From a checkpoint of a small mixture-of-experts model trained on Wikipedia.
Size: 8 layers, 82.9M parameters.
Experts: 128 experts in each of 6 layers, 96 tanh GELU neurons an expert.
Below are experts of layer 5 (counted from 0) of a mixture-of-experts language model. Rows are named router (the router's row for the expert), down (a neuron's output weights, with its number) and show model dimensions 112-223. Each number is 50 + 15 x the weight over its row's rms, rounded and kept within 0 to 99.
Before each expert's rows: "comes before" lists some tokens at least twice as common just after its tokens as in all text. This comes from a sample of Wikipedia text that the model never trained on. Tokens count by the router's weight.

# expert 66
comes before: "2", "3", "4", "1", "5", "6"
router:45 33 42 41 69 56 38 56 60 59 46 63 38 53 24 56 60 56 57 43 48 66 50 43 84 43 32 36 49 51 42 60 67 71 33 68 55 35 46 64 58 55 50 45 66 37 49 73 48 38 65 51 37 65 36 73 35 56 49 33 22 32 46 36 76 59 53 37 45 67 53 56 65 59 50 67 44 44 52 36 63 71 47 75 43 56 50 32 24 74 48 55 32 45 23 25 59 59 30 64 28 54 86 44 57 29 59 53 64 67 63 64
down0:50 47 46 51 43 42 64 54 78 49 06 47 63 49 51 49 45 35 42 66 46 33 43 80 57 59 52 29 57 48 63 47 48 72 36 41 56 38 22 60 54 47 62 71 63 84 52 37 59 69 59 37 76 44 30 19 60 51 65 54 57 43 17 77 52 53 48 34 54 28 30 41 38 48 52 44 71 63 54 47 47 66 53 40 43 39 60 49 50 64 66 75 43 45 45 50 49 43 72 34 47 59 23 55 65 26 58 42 54 64 55 28
down1:42 57 18 28 52 50 52 74 65 63 54 51 56 49 39 70 48 42 30 58 47 13 41 73 58 41 27 26 32 54 49 48 71 24 36 44 52 25 41 39 53 41 68 65 53 52 56 48 98 63 70 34 86 38 46 44 54 41 47 60 49 48 27 70 37 65 48 58 44 37 35 45 69 44 41 85 49 37 60 70 33 54 43 69 50 68 37 45 47 82 47 43 45 48 57 43 56 59 58 46 62 40 37 74 79 47 61 51 57 69 53 50
down2:69 56 54 88 43 59 55 47 90 45 50 57 52 41 36 36 47 43 63 29 43 58 46 73 26 23 43 90 65 29 54 57 75 67 43 35 20 54 38 53 63 42 52 78 54 56 30 52 54 26 56 42 76 70 11 41 39 63 79 54 77 38 83 42 53 30 64 43 45 38 69 47 52 47 57 63 46 37 54 37 48 62 42 37 58 27 48 54 40 37 64 61 49 42 60 59 43 42 45 30 45 54 58 66 47 52 62 64 19 43 68 18
down3:55 54 04 40 72 27 49 75 46 60 56 41 56 53 70 79 60 49 44 71 48 27 46 64 79 19 14 25 40 56 45 28 67 30 53 46 45 32 49 35 40 45 57 53 56 37 69 40 83 54 62 38 52 59 39 26 38 44 50 55 48 65 14 87 28 32 42 50 47 38 52 50 58 42 27 82 79 50 47 43 07 70 58 49 47 51 56 55 53 62 42 49 39 54 78 30 55 28 52 32 63 55 56 57 68 27 51 47 44 52 61 35
down4:61 48 69 51 51 24 46 67 42 58 48 51 58 11 78 47 31 35 62 62 37 52 41 69 63 53 81 67 62 42 57 26 44 51 56 40 25 35 55 46 34 47 57 61 62 60 53 63 12 62 63 26 24 72 40 49 35 60 22 61 30 62 43 44 42 40 43 49 48 67 68 52 50 46 55 61 55 54 75 52 54 58 26 44 38 63 72 49 32 64 44 56 86 56 47 43 56 34 46 69 52 61 39 65 55 38 40 37 35 50 60 18
down5:29 58 59 32 63 24 46 61 35 69 58 53 34 72 51 72 55 53 57 35 40 39 76 79 61 39 20 36 69 60 74 41 58 69 34 54 54 50 60 42 31 57 41 51 60 63 49 67 48 64 59 46 79 35 54 65 68 66 59 08 41 22 62 51 40 48 33 34 55 40 46 54 65 62 64 41 37 53 53 35 35 76 62 76 47 58 20 31 29 37 31 52 33 78 57 41 42 57 48 48 70 53 35 31 28 36 54 58 26 97 45 35
down6:51 39 52 55 27 19 58 59 38 55 61 86 58 71 60 60 29 47 61 33 52 59 47 60 56 33 50 40 29 72 70 50 55 47 56 58 51 69 31 58 48 37 86 39 67 49 18 51 41 21 58 62 59 67 41 36 62 35 43 52 47 51 31 49 88 59 60 55 47 64 38 57 43 48 54 67 70 46 59 65 59 87 41 64 44 41 59 69 64 57 67 75 69 55 34 46 74 52 40 46 32 39 57 49 60 48 69 43 41 41 59 44
down7:55 33 27 33 58 44 46 67 46 42 30 50 57 60 54 38 56 49 68 57 67 39 59 65 38 60 54 32 80 62 52 46 39 18 66 47 31 39 51 52 53 73 15 63 45 32 22 66 39 72 65 51 34 37 18 34 56 35 28 39 52 71 28 43 66 29 53 46 52 74 51 67 30 37 60 25 52 54 50 44 43 77 42 58 36 26 43 53 59 73 80 49 34 38 47 56 54 63 41 74 65 65 59 39 66 21 30 36 74 44 36 56
down8:51 53 87 48 40 43 53 51 47 76 54 65 40 81 61 43 50 69 23 23 51 64 61 39 10 59 74 54 50 48 52 34 54 66 77 49 48 35 33 53 54 47 49 42 53 39 62 61 59 59 44 82 48 42 41 66 45 52 48 19 81 52 52 63 45 40 31 39 58 66 58 48 34 11 41 42 31 65 56 49 70 54 28 35 58 36 43 56 85 43 26 56 28 67 59 50 52 20 38 51 60 55 67 41 47 70 62 47 64 35 12 57
down9:48 50 49 29 65 24 40 61 56 51 26 60 65 52 26 73 56 38 51 56 67 41 45 73 63 63 57 22 47 47 57 27 60 55 52 59 53 53 52 73 38 45 74 45 46 69 36 33 49 43 58 33 66 37 53 15 73 34 67 60 36 51 47 52 53 42 64 55 62 27 27 30 56 55 53 54 78 48 63 26 50 71 71 51 59 27 35 46 46 51 52 64 66 47 73 58 49 41 57 40 62 61 51 49 69 41 56 33 36 67 63 19
down10:45 72 61 48 36 35 17 56 55 55 70 49 30 57 48 42 60 39 28 26 40 38 68 48 68 35 39 79 53 59 45 29 19 56 74 57 64 66 51 48 39 38 37 64 40 77 58 48 56 57 53 49 41 43 28 34 06 56 65 48 82 53 46 36 53 54 42 39 43 30 35 24 59 79 33 53 46 33 54 53 61 41 33 59 28 56 60 20 39 70 35 36 15 44 46 45 33 36 39 53 27 44 39 74 66 55 74 76 34 63 43 51
down11:27 55 30 42 19 39 49 37 69 27 29 45 78 53 19 52 15 41 56 12 58 38 52 68 23 38 72 58 61 39 46 65 19 47 42 46 24 69 38 54 50 56 33 60 64 83 82 62 69 64 51 44 83 33 38 48 60 51 40 50 60 39 64 38 24 47 51 38 49 52 40 62 48 23 52 37 43 39 22 48 39 41 50 53 71 61 62 17 55 44 55 60 41 45 55 63 49 61 45 53 69 66 66 58 42 68 45 48 41 66 46 36
down12:67 51 32 49 25 54 70 49 43 56 75 36 55 28 43 57 55 37 57 37 31 26 41 49 26 50 26 54 61 74 30 63 35 51 47 40 54 26 40 43 42 42 39 60 76 70 65 53 46 61 56 72 23 23 66 75 59 61 56 45 64 32 78 45 47 42 31 53 44 47 66 86 53 33 55 46 11 45 12 41 53 57 40 63 48 59 66 56 55 44 70 54 72 61 43 57 37 42 64 27 58 58 69 59 61 80 46 34 44 50 52 54
down13:50 31 39 56 89 62 48 42 49 56 70 56 58 51 47 52 23 48 39 54 63 64 37 75 65 57 59 35 38 39 44 42 74 43 33 13 39 57 13 20 41 62 39 53 50 43 57 88 61 49 76 61 51 67 67 25 53 67 55 67 51 57 59 20 55 38 49 56 40 67 64 94 47 71 22 73 76 65 65 38 53 56 35 45 62 73 23 35 32 57 40 56 55 52 62 37 58 55 67 42 24 54 29 66 37 50 61 68 50 80 49 43
down14:71 34 61 63 64 51 64 52 58 54 37 89 49 69 67 49 45 35 77 24 47 58 45 56 52 20 62 41 49 71 39 41 59 58 43 36 54 77 29 58 40 42 71 51 69 34 11 45 47 47 49 64 42 23 44 45 51 63 30 57 54 61 33 32 87 50 30 49 23 44 33 47 24 72 66 64 55 38 63 51 32 59 49 47 47 55 38 51 49 59 45 45 72 36 30 37 53 47 53 27 40 49 72 24 47 43 48 45 55 49 30 82
down15:73 63 44 65 53 52 53 24 81 50 54 54 42 24 65 41 72 37 13 35 42 41 74 49 32 58 83 92 70 66 61 46 46 78 41 21 44 74 60 34 58 39 49 33 64 37 41 62 53 31 23 61 48 56 56 62 29 55 57 75 51 74 43 39 44 64 42 42 20 49 47 41 60 53 62 62 59 54 61 41 48 49 41 55 55 97 32 29 62 42 51 49 47 35 54 48 38 52 52 41 44 35 42 73 26 45 48 57 63 59 55 76
down16:31 59 36 47 36 51 13 43 30 52 50 40 31 62 64 38 34 61 56 35 40 34 39 29 64 26 47 32 52 39 45 46 25 32 40 76 59 56 59 40 29 39 36 50 68 50 59 59 64 60 45 71 38 32 52 43 62 18 47 39 51 63 43 55 57 73 65 63 62 34 40 41 64 66 63 41 63 59 60 67 63 60 41 56 55 42 55 37 52 63 60 41 45 34 30 53 86 44 46 66 63 67 54 53 33 64 75 51 62 62 43 67
down17:67 50 53 37 63 44 62 43 41 67 46 53 55 57 65 54 45 52 48 49 59 40 48 37 81 70 40 23 41 54 36 54 47 50 49 51 69 46 29 67 28 62 49 52 52 74 38 50 31 26 69 41 80 56 77 44 84 49 40 67 36 58 53 46 49 36 46 44 68 53 47 75 48 49 36 72 79 59 38 64 38 58 15 32 55 37 57 76 57 71 27 59 58 40 59 50 67 42 55 65 58 25 45 66 41 17 51 30 67 58 62 39
down18:61 46 49 49 68 47 58 32 38 62 49 65 41 45 68 67 56 31 59 37 44 46 43 45 71 43 51 44 39 59 58 66 61 47 57 65 66 48 73 43 58 43 40 77 43 58 55 42 13 29 58 62 16 42 52 31 47 52 35 29 70 67 48 37 53 39 70 71 19 59 38 66 46 16 60 47 40 69 63 42 40 45 63 31 50 54 42 47 78 47 50 73 57 48 43 37 40 93 21 44 49 77 43 25 32 42 40 46 61 43 55 68
down19:49 48 68 47 42 47 67 67 30 45 49 59 79 43 59 40 38 56 67 76 58 81 63 56 30 45 42 48 53 45 56 37 50 72 71 63 33 46 32 64 32 44 18 46 39 71 62 48 45 45 41 40 51 53 45 29 37 24 56 39 83 59 55 54 50 34 66 56 59 57 73 49 54 59 16 26 64 51 63 75 45 54 51 71 56 36 61 76 47 41 45 41 45 66 65 57 58 34 78 46 48 48 51 64 39 28 58 68 54 14 50 27

# expert 80
comes before: " of", ",", "\n", " in", " and", " ("
router:39 41 37 43 67 66 69 68 59 42 48 39 44 28 31 59 43 51 45 50 67 56 50 43 66 60 44 46 57 43 47 79 69 58 54 59 39 37 46 78 80 49 62 38 66 27 38 59 70 43 34 68 32 55 55 47 47 43 32 30 17 26 48 33 57 66 45 29 38 44 66 67 56 42 63 57 36 61 41 48 68 53 55 52 50 41 53 30 51 62 57 63 49 35 30 45 48 63 37 50 61 33 99 38 71 58 64 43 51 47 57 55
down0:47 46 63 65 72 53 53 29 37 53 66 71 48 49 20 21 26 76 40 51 30 62 42 44 68 39 56 65 66 42 45 28 53 18 27 48 52 63 53 49 55 42 65 51 59 41 63 52 47 60 62 52 56 65 38 53 40 66 45 52 50 54 33 55 57 68 26 71 34 70 24 47 46 64 57 65 39 56 53 60 51 68 55 39 59 48 26 54 49 54 53 57 40 80 58 46 81 61 72 35 57 41 56 52 17 37 48 43 43 60 60 56
down1:72 59 67 59 53 24 60 46 62 28 66 52 67 37 25 45 55 27 74 45 42 72 40 64 51 45 70 60 64 56 41 55 39 53 25 46 43 54 21 23 46 62 65 71 51 35 67 43 56 68 44 53 58 43 24 33 75 79 46 66 53 39 32 45 69 37 47 76 68 48 42 54 40 45 49 47 60 53 39 57 49 50 32 46 59 42 72 49 64 48 33 45 64 28 68 67 22 68 57 46 68 42 53 70 16 49 76 64 40 47 22 60
down2:49 57 55 56 36 47 70 46 47 55 58 45 43 33 69 36 58 37 65 50 69 59 48 29 62 38 51 33 47 50 57 68 10 58 53 58 75 75 73 54 46 26 43 26 54 66 44 61 46 56 38 43 58 45 59 43 46 34 14 55 35 72 10 70 49 42 58 44 47 28 36 63 29 53 36 62 22 50 47 56 54 75 54 51 62 54 50 37 64 19 65 57 37 44 61 45 58 38 37 41 44 55 65 69 32 60 18 36 43 56 28 40
down3:73 48 38 33 29 41 49 29 70 59 51 66 31 63 25 47 61 53 39 50 56 12 25 52 54 88 74 46 65 48 51 26 58 37 40 77 63 76 62 21 23 61 28 26 78 48 58 57 45 59 79 59 75 42 60 54 46 52 95 48 55 67 48 49 37 80 49 38 66 50 54 58 81 65 59 45 65 63 64 49 49 60 44 70 29 64 52 37 59 51 37 50 74 47 57 49 51 37 56 79 41 47 44 45 72 63 43 31 37 54 35 59
down4:71 20 47 53 45 45 26 60 34 35 49 33 70 36 46 38 56 44 74 31 60 49 28 49 40 58 36 45 50 58 88 49 24 59 76 57 28 79 29 28 45 56 45 69 51 63 51 62 55 43 42 70 49 57 67 58 50 55 50 43 53 34 64 75 46 65 57 37 71 49 28 60 51 35 87 75 22 34 12 49 67 50 16 44 39 33 27 61 48 32 31 23 57 39 62 76 55 54 48 47 55 10 51 65 31 63 63 61 30 76 25 51
down5:55 68 53 60 38 77 54 61 38 44 72 55 40 19 57 60 62 57 38 30 73 45 44 40 65 77 31 36 75 43 38 61 61 11 65 37 47 40 59 69 61 58 54 31 47 35 60 51 48 19 26 67 57 55 57 64 62 48 23 53 58 30 43 91 54 55 16 37 65 39 57 47 52 21 40 57 28 59 66 51 45 53 73 48 59 44 32 41 27 56 55 50 34 64 56 77 33 24 70 55 40 50 58 47 62 66 54 57 54 51 21 52
down6:55 54 65 69 35 60 32 36 36 41 68 48 54 53 56 49 49 27 57 45 60 43 53 51 37 50 30 29 59 44 21 34 59 54 66 50 53 37 32 50 53 67 40 45 37 40 50 42 68 33 54 38 73 25 61 66 69 73 47 49 58 16 55 49 39 79 58 65 67 67 57 78 57 33 40 53 69 27 44 72 57 46 51 88 53 48 41 55 27 22 68 53 77 82 52 72 40 55 60 47 60 60 56 38 66 71 69 45 55 54 60 41
down7:69 31 53 57 67 71 40 48 43 54 74 70 53 39 48 55 82 33 37 51 49 43 41 74 37 51 55 29 49 29 56 29 57 56 69 64 60 65 47 30 46 27 18 50 30 21 20 52 27 74 56 55 52 56 48 63 62 38 82 54 38 53 42 59 72 56 68 54 66 47 69 45 43 80 58 79 66 57 65 47 56 51 24 58 53 63 61 53 44 32 51 59 68 69 40 27 47 28 45 41 48 45 54 57 43 70 52 57 31 51 43 66
down8:46 56 34 55 50 53 33 63 68 60 44 55 67 56 56 54 67 52 88 40 52 48 41 46 76 47 70 20 60 80 34 25 65 86 76 40 50 73 44 45 51 56 53 65 56 62 56 34 60 39 67 43 69 12 23 70 21 57 30 63 60 43 44 26 43 28 54 38 78 34 44 59 39 22 49 20 35 60 56 48 48 44 50 52 46 42 33 37 52 37 58 25 61 31 41 55 55 44 34 34 56 62 62 21 56 40 43 30 73 41 33 27
down9:65 47 72 45 38 47 55 84 43 47 71 32 54 62 30 70 32 60 80 60 44 57 76 73 64 51 52 27 62 41 79 69 54 57 68 24 59 41 59 53 52 66 63 40 58 75 73 27 63 67 40 35 41 38 34 34 47 42 29 44 33 39 21 53 22 59 45 30 72 64 63 48 55 48 61 41 22 37 61 38 59 54 73 50 48 21 39 51 72 42 70 34 51 41 39 57 33 58 48 49 37 59 57 31 66 57 56 50 41 19 19 36
down10:44 65 71 70 49 63 54 46 67 67 23 50 79 72 55 50 50 51 46 80 38 46 45 31 48 39 54 74 48 24 67 51 93 55 51 59 44 49 50 65 54 70 26 50 18 61 34 63 79 54 38 47 56 54 36 57 59 56 62 39 88 82 72 36 70 70 48 48 66 55 33 82 76 37 30 21 29 65 46 55 40 68 65 24 76 58 26 54 48 74 39 69 41 23 48 32 67 12 53 18 62 76 54 58 47 56 39 58 77 59 67 31
down11:55 61 33 43 44 56 51 83 44 44 59 37 51 41 46 55 46 63 50 66 54 54 70 69 49 54 48 40 40 57 55 53 84 62 37 49 54 47 49 55 72 47 46 84 58 67 61 36 56 57 42 33 49 44 37 37 49 52 63 61 56 42 34 51 47 57 75 39 66 61 79 55 82 54 60 61 74 51 44 48 47 50 32 70 41 59 82 43 40 43 52 47 31 42 34 57 07 49 55 68 19 77 43 19 34 47 38 57 49 53 26 58
down12:64 39 49 41 51 62 73 78 43 52 43 40 49 35 46 61 81 47 55 27 42 50 69 62 30 70 08 41 50 49 63 57 84 68 55 32 59 59 35 58 33 75 43 47 34 78 51 56 73 46 55 33 40 29 50 65 68 37 42 42 47 30 35 45 45 46 34 45 55 61 54 78 46 54 58 31 61 19 49 61 67 67 79 63 42 27 74 48 16 39 58 40 67 69 53 44 56 44 59 75 33 70 26 40 46 42 40 54 45 51 45 47
down13:48 28 32 33 56 76 39 29 53 74 31 31 22 76 43 52 40 91 52 80 17 53 74 27 33 39 44 65 56 43 36 65 44 64 61 52 47 81 60 53 74 44 46 45 41 68 11 72 63 50 58 70 52 25 29 59 41 60 54 37 41 68 53 39 53 39 37 74 52 70 56 38 60 86 32 28 59 60 53 63 20 57 63 28 54 88 58 47 57 60 63 70 49 55 55 44 47 52 59 49 45 59 42 23 46 18 47 73 58 53 31 26
down14:56 65 54 52 47 70 40 39 46 62 67 54 54 28 54 39 77 53 57 43 49 35 55 79 41 56 62 48 16 51 55 68 54 48 40 66 41 99 63 60 70 54 72 57 52 62 57 40 69 46 55 60 60 80 68 76 43 27 36 27 37 56 41 28 46 52 46 55 74 60 65 47 53 58 29 40 56 46 37 69 54 66 46 50 81 72 50 58 31 33 54 40 60 49 46 39 48 57 22 20 21 68 52 34 43 39 43 66 59 24 33 31
down15:48 24 35 24 70 40 44 56 49 32 36 38 27 63 58 57 48 38 70 35 54 68 65 47 60 55 60 40 35 54 52 67 47 56 42 67 32 45 41 22 65 17 46 15 65 57 42 49 25 56 26 54 46 30 45 44 54 58 80 42 67 46 29 39 46 44 62 25 47 48 61 50 67 40 59 51 28 49 68 56 39 50 64 48 50 54 74 16 31 49 32 55 38 43 64 40 54 34 30 48 27 44 47 29 51 59 22 27 42 74 42 49
down16:48 46 44 79 50 55 45 95 35 68 51 50 41 55 47 57 34 08 57 43 71 45 46 40 55 79 37 44 65 67 44 62 53 56 33 38 69 08 22 38 50 45 35 38 53 52 46 69 45 33 34 31 59 32 54 59 65 26 48 47 53 34 33 34 18 35 43 64 46 42 43 18 69 50 24 50 32 51 32 49 57 62 38 54 44 35 53 52 47 49 63 30 63 60 52 35 27 57 42 62 85 37 52 20 69 67 29 37 72 40 35 58
down17:20 76 52 53 66 71 12 51 48 46 60 46 39 48 64 49 17 64 46 49 39 46 27 49 29 87 57 51 38 46 29 50 71 36 75 65 16 57 42 43 49 24 73 35 28 38 49 66 58 55 67 59 61 67 55 51 62 47 58 69 46 38 48 62 60 41 43 42 65 70 51 21 57 30 68 56 55 54 80 61 30 49 29 18 49 58 55 48 62 44 45 56 35 60 23 44 52 43 59 36 61 60 40 46 59 52 66 62 34 74 29 54
down18:51 24 44 47 22 57 56 64 49 34 41 58 50 62 40 69 41 29 60 31 58 34 43 60 51 43 79 44 64 55 35 36 35 57 50 30 62 43 53 50 44 31 56 40 74 68 55 68 44 32 52 65 40 71 48 08 46 26 63 58 32 48 64 67 48 30 41 42 44 56 81 55 62 38 62 64 48 72 52 78 59 66 66 51 54 46 52 67 53 16 55 31 47 28 34 53 40 50 43 42 49 70 65 71 52 64 78 36 50 71 35 80
down19:63 30 66 29 32 72 63 59 39 50 18 35 40 80 17 39 43 43 15 35 76 31 28 58 31 38 55 56 54 56 22 55 32 69 54 52 31 47 24 44 28 49 46 49 41 05 33 57 54 53 68 70 40 64 45 36 31 48 70 37 41 44 54 46 61 61 59 48 57 41 35 72 41 62 70 70 75 48 46 42 47 42 26 46 41 22 51 49 57 44 47 50 64 47 38 55 59 61 57 47 71 49 42 63 85 59 96 64 29 20 37 57

# expert 8
comes before: " of", " was", ",", " is", ".", "'s"
router:19 65 40 55 47 54 37 65 53 51 53 56 37 46 36 47 50 70 62 41 48 41 57 46 47 37 36 58 40 56 31 34 74 63 67 41 45 35 36 89 73 51 60 40 52 42 34 76 31 38 42 66 34 63 60 72 66 57 23 47 36 33 64 20 69 47 50 53 62 45 58 48 46 47 20 67 38 66 26 29 86 52 49 37 39 47 40 58 44 74 49 50 49 42 24 24 24 49 46 86 57 24 99 56 49 43 48 43 54 56 44 50
down0:65 66 45 67 65 34 57 39 36 74 34 33 53 58 32 69 53 46 62 62 37 70 03 63 86 32 58 99 66 80 49 24 57 27 26 30 48 41 64 61 55 39 33 42 79 49 38 22 35 98 46 51 59 48 53 34 50 47 37 77 38 73 40 56 42 44 56 47 84 36 50 40 39 32 30 56 63 38 50 41 43 35 52 58 34 49 56 57 43 58 17 76 50 50 24 38 71 44 30 72 54 48 50 59 67 63 47 43 69 43 83 70
down1:14 56 59 53 48 59 46 85 18 50 45 36 64 68 52 53 56 31 39 84 33 58 64 68 58 40 37 42 56 51 30 81 52 36 57 24 34 40 48 47 72 42 53 49 37 53 37 28 57 70 67 54 57 38 38 48 58 45 68 33 42 41 44 53 57 61 31 67 58 56 52 66 50 59 79 34 68 46 32 51 45 62 51 34 67 76 34 55 42 47 65 49 59 63 22 21 44 43 80 63 73 50 57 43 44 66 51 63 67 16 59 43
down2:30 36 34 44 55 63 55 49 33 24 31 66 69 49 84 34 66 68 59 38 60 83 71 65 32 68 55 18 39 57 74 47 56 54 47 49 56 53 79 64 33 43 69 71 41 57 74 85 41 38 37 40 58 49 34 38 50 67 51 46 62 75 43 41 26 59 60 38 62 62 69 54 62 58 53 45 32 50 48 36 45 64 70 75 67 63 61 42 49 44 30 52 60 78 55 63 55 65 72 76 46 80 44 39 78 46 29 57 36 64 34 29
down3:40 52 35 47 43 38 52 54 25 49 35 76 57 14 57 17 56 55 54 41 71 47 29 22 73 61 67 17 49 60 34 45 29 63 39 79 40 51 62 56 53 51 37 62 65 54 38 62 59 27 39 57 45 56 58 59 63 55 33 94 74 27 69 36 36 50 74 22 52 22 78 30 32 59 27 88 59 50 54 30 56 56 47 57 40 53 48 49 34 35 21 73 66 46 71 53 39 48 54 48 67 46 60 43 40 70 56 37 37 38 39 75
down4:33 47 46 35 76 50 60 60 31 52 68 47 28 64 60 32 68 53 54 48 61 87 42 26 59 47 42 48 36 55 65 66 15 36 47 56 49 49 60 42 36 42 75 73 53 32 42 13 70 38 65 64 42 35 43 63 44 47 54 18 48 39 41 70 51 56 56 52 56 24 52 80 33 53 64 57 39 26 31 59 31 43 61 46 59 73 71 52 42 61 61 45 46 57 37 53 62 26 47 34 50 57 49 41 51 51 65 49 56 39 73 35
down5:55 51 31 71 53 27 41 12 47 39 60 69 64 31 48 73 45 79 52 49 51 36 55 63 58 46 50 56 69 57 27 30 52 38 32 55 57 13 53 51 44 50 41 52 55 25 54 48 61 65 57 51 49 46 30 84 60 42 72 81 43 27 59 42 61 46 75 44 52 44 43 44 63 47 47 62 28 38 56 27 43 36 42 41 43 37 52 54 49 70 20 57 31 43 47 28 67 38 56 43 38 67 49 73 38 55 45 51 44 62 36 55
down6:52 63 45 49 47 92 44 44 58 54 47 56 58 53 44 32 76 41 43 34 46 43 57 41 71 89 11 64 51 29 46 47 51 50 56 72 53 48 54 53 46 48 49 64 62 44 41 49 56 64 52 62 50 61 41 46 33 49 29 22 63 41 41 54 82 76 53 75 38 71 50 43 76 64 48 38 52 55 52 49 39 71 54 60 47 76 36 53 64 50 64 30 29 52 28 61 46 55 43 74 70 25 50 37 49 53 43 31 46 49 43 47
down7:64 56 61 78 52 65 34 33 46 63 60 83 62 44 49 75 27 58 58 39 65 47 67 46 51 32 62 60 38 50 56 40 55 16 47 41 49 56 70 53 44 45 29 42 51 15 25 62 70 66 51 49 63 51 69 57 37 65 46 55 65 38 36 52 51 43 53 65 49 39 68 33 78 36 22 73 70 48 65 53 60 65 08 26 46 56 43 42 65 75 37 50 66 33 48 48 24 36 37 43 58 47 56 40 45 67 45 68 37 60 24 49
down8:52 67 77 56 60 49 35 59 50 55 26 35 56 57 67 51 57 61 77 38 27 39 61 59 39 63 39 66 52 55 66 39 42 25 53 58 57 61 84 42 57 27 39 51 39 53 47 54 48 54 81 51 45 49 51 76 47 68 37 39 69 41 56 36 54 80 43 60 36 70 68 42 48 47 51 29 34 73 51 48 73 32 37 52 35 39 60 58 49 43 50 52 60 58 46 44 77 48 60 55 46 10 46 37 21 71 36 60 37 53 56 43
down9:44 53 66 49 66 43 53 69 43 72 41 41 50 69 70 69 72 34 60 39 55 61 48 58 29 51 41 56 29 38 60 64 36 73 48 57 52 58 85 47 62 57 50 56 46 64 54 43 65 30 61 40 68 61 58 28 46 64 52 28 37 68 33 34 51 64 30 51 50 61 60 53 31 65 67 66 56 58 46 51 74 57 29 54 36 57 47 41 59 46 81 41 58 63 30 81 88 80 50 38 47 41 50 36 69 65 37 74 55 45 58 47
down10:36 51 64 78 87 43 72 73 53 68 56 33 41 42 71 40 55 43 29 64 50 64 36 47 46 34 55 55 28 68 62 56 38 77 54 50 34 47 45 34 64 61 42 63 17 34 40 37 67 56 57 41 79 61 58 61 43 56 34 57 86 21 63 56 57 53 54 55 62 56 56 25 20 47 56 66 44 62 50 47 63 68 68 56 47 34 45 47 43 53 88 63 60 80 44 64 20 51 27 49 48 64 41 31 59 60 54 57 43 12 31 42
down11:36 76 48 59 24 44 75 27 55 41 37 45 51 46 54 51 24 37 31 41 33 68 65 48 79 55 49 64 55 49 20 51 27 57 43 66 57 57 40 60 50 67 49 61 71 54 51 71 78 61 63 48 65 47 44 53 65 41 70 64 52 43 71 31 57 65 59 56 70 30 33 65 31 28 32 32 63 33 51 42 75 49 51 51 66 67 89 56 52 42 55 62 43 41 64 53 60 55 92 53 33 36 64 42 70 38 52 71 51 55 57 45
down12:43 43 58 46 33 42 46 55 69 49 52 45 74 58 62 32 66 35 35 42 65 18 23 32 55 51 80 45 77 57 71 52 68 68 75 70 50 38 64 57 41 64 54 72 59 82 64 38 64 72 44 54 23 60 50 54 55 72 75 26 51 61 49 60 49 64 52 70 58 37 52 50 50 60 57 61 41 66 59 48 38 36 56 58 44 57 60 41 30 22 36 45 60 45 58 78 42 33 78 72 71 59 51 54 42 28 29 66 60 65 53 34
down13:41 68 31 48 44 59 31 35 65 44 40 46 44 49 47 57 60 64 20 59 73 45 40 66 50 67 63 50 60 49 44 56 52 37 47 45 59 40 58 47 62 47 23 60 35 29 54 60 45 60 68 59 42 49 33 92 62 68 54 28 48 59 65 67 55 45 51 74 45 30 30 67 45 34 30 62 68 40 55 36 06 46 54 57 52 36 33 41 41 50 25 50 72 55 60 63 46 52 28 44 39 73 51 67 29 43 60 44 36 36 76 45
down14:31 33 53 77 44 38 50 87 55 38 42 71 48 56 98 62 77 56 46 35 45 38 52 46 33 56 37 28 46 60 55 42 53 53 69 59 80 55 68 62 45 76 29 78 44 72 49 67 63 33 22 42 55 68 72 57 38 50 31 29 70 42 41 50 54 36 52 57 64 56 45 49 26 54 43 50 25 73 42 50 47 70 72 43 76 47 73 44 88 49 55 43 52 44 45 72 45 44 60 58 42 62 43 25 50 33 25 54 35 47 66 29
down15:32 64 24 60 57 44 33 31 53 26 43 57 43 18 73 61 42 63 38 53 46 68 62 45 31 58 68 50 40 82 69 26 37 48 46 99 65 33 48 29 37 36 56 65 60 39 35 55 18 18 48 47 55 38 44 57 39 66 42 61 51 67 45 46 27 35 77 61 65 40 65 36 30 17 31 47 55 64 34 38 72 43 20 83 73 56 74 60 77 50 27 57 72 49 58 64 56 51 54 57 62 76 48 42 55 28 16 54 68 62 63 53
down16:46 78 34 40 64 28 16 57 40 36 44 51 43 31 64 42 36 25 45 18 38 81 58 46 48 69 62 55 50 38 60 40 59 24 36 54 52 56 46 32 55 27 35 51 52 53 55 46 58 39 59 65 28 49 54 51 47 48 68 25 60 50 73 53 54 51 63 60 58 55 21 62 29 55 49 58 51 62 37 87 58 36 61 48 44 49 47 59 36 74 56 71 48 32 44 65 51 47 50 47 45 49 46 75 32 60 73 47 52 58 58 54
down17:55 62 48 65 42 35 60 38 63 54 69 22 51 42 52 45 50 48 62 46 58 59 65 52 30 69 39 38 58 52 26 28 33 71 54 61 71 32 45 71 45 77 51 66 55 72 41 35 55 02 31 59 57 49 67 50 70 68 33 14 68 57 53 32 51 78 59 37 23 35 33 40 62 93 49 55 40 54 46 48 74 71 52 32 56 22 72 46 78 42 57 44 25 52 46 58 52 43 40 47 76 40 38 53 32 32 49 76 36 67 62 57
down18:38 42 77 45 64 36 56 50 69 35 64 57 69 42 41 41 52 41 52 48 61 55 42 70 61 55 61 43 36 39 41 69 50 31 54 01 38 38 35 64 34 66 55 43 52 36 85 58 81 57 12 62 45 53 56 43 58 33 25 17 39 30 18 36 40 33 33 70 56 71 16 43 67 58 48 30 37 37 61 62 37 40 65 27 63 57 51 54 61 76 46 37 57 53 48 73 36 54 40 46 56 66 64 54 56 60 43 68 22 44 37 36
down19:40 56 43 53 42 45 41 57 49 48 61 31 50 46 70 35 65 55 59 30 66 36 70 39 60 58 69 37 53 46 62 43 54 68 51 55 60 63 54 47 48 51 51 56 72 50 70 46 55 59 22 36 64 42 56 55 47 20 40 55 61 78 45 39 31 42 89 64 29 50 67 56 37 42 19 61 49 60 49 58 34 66 25 68 47 55 81 56 58 20 59 31 53 61 57 41 60 65 53 53 32 69 57 60 66 45 36 50 48 67 65 84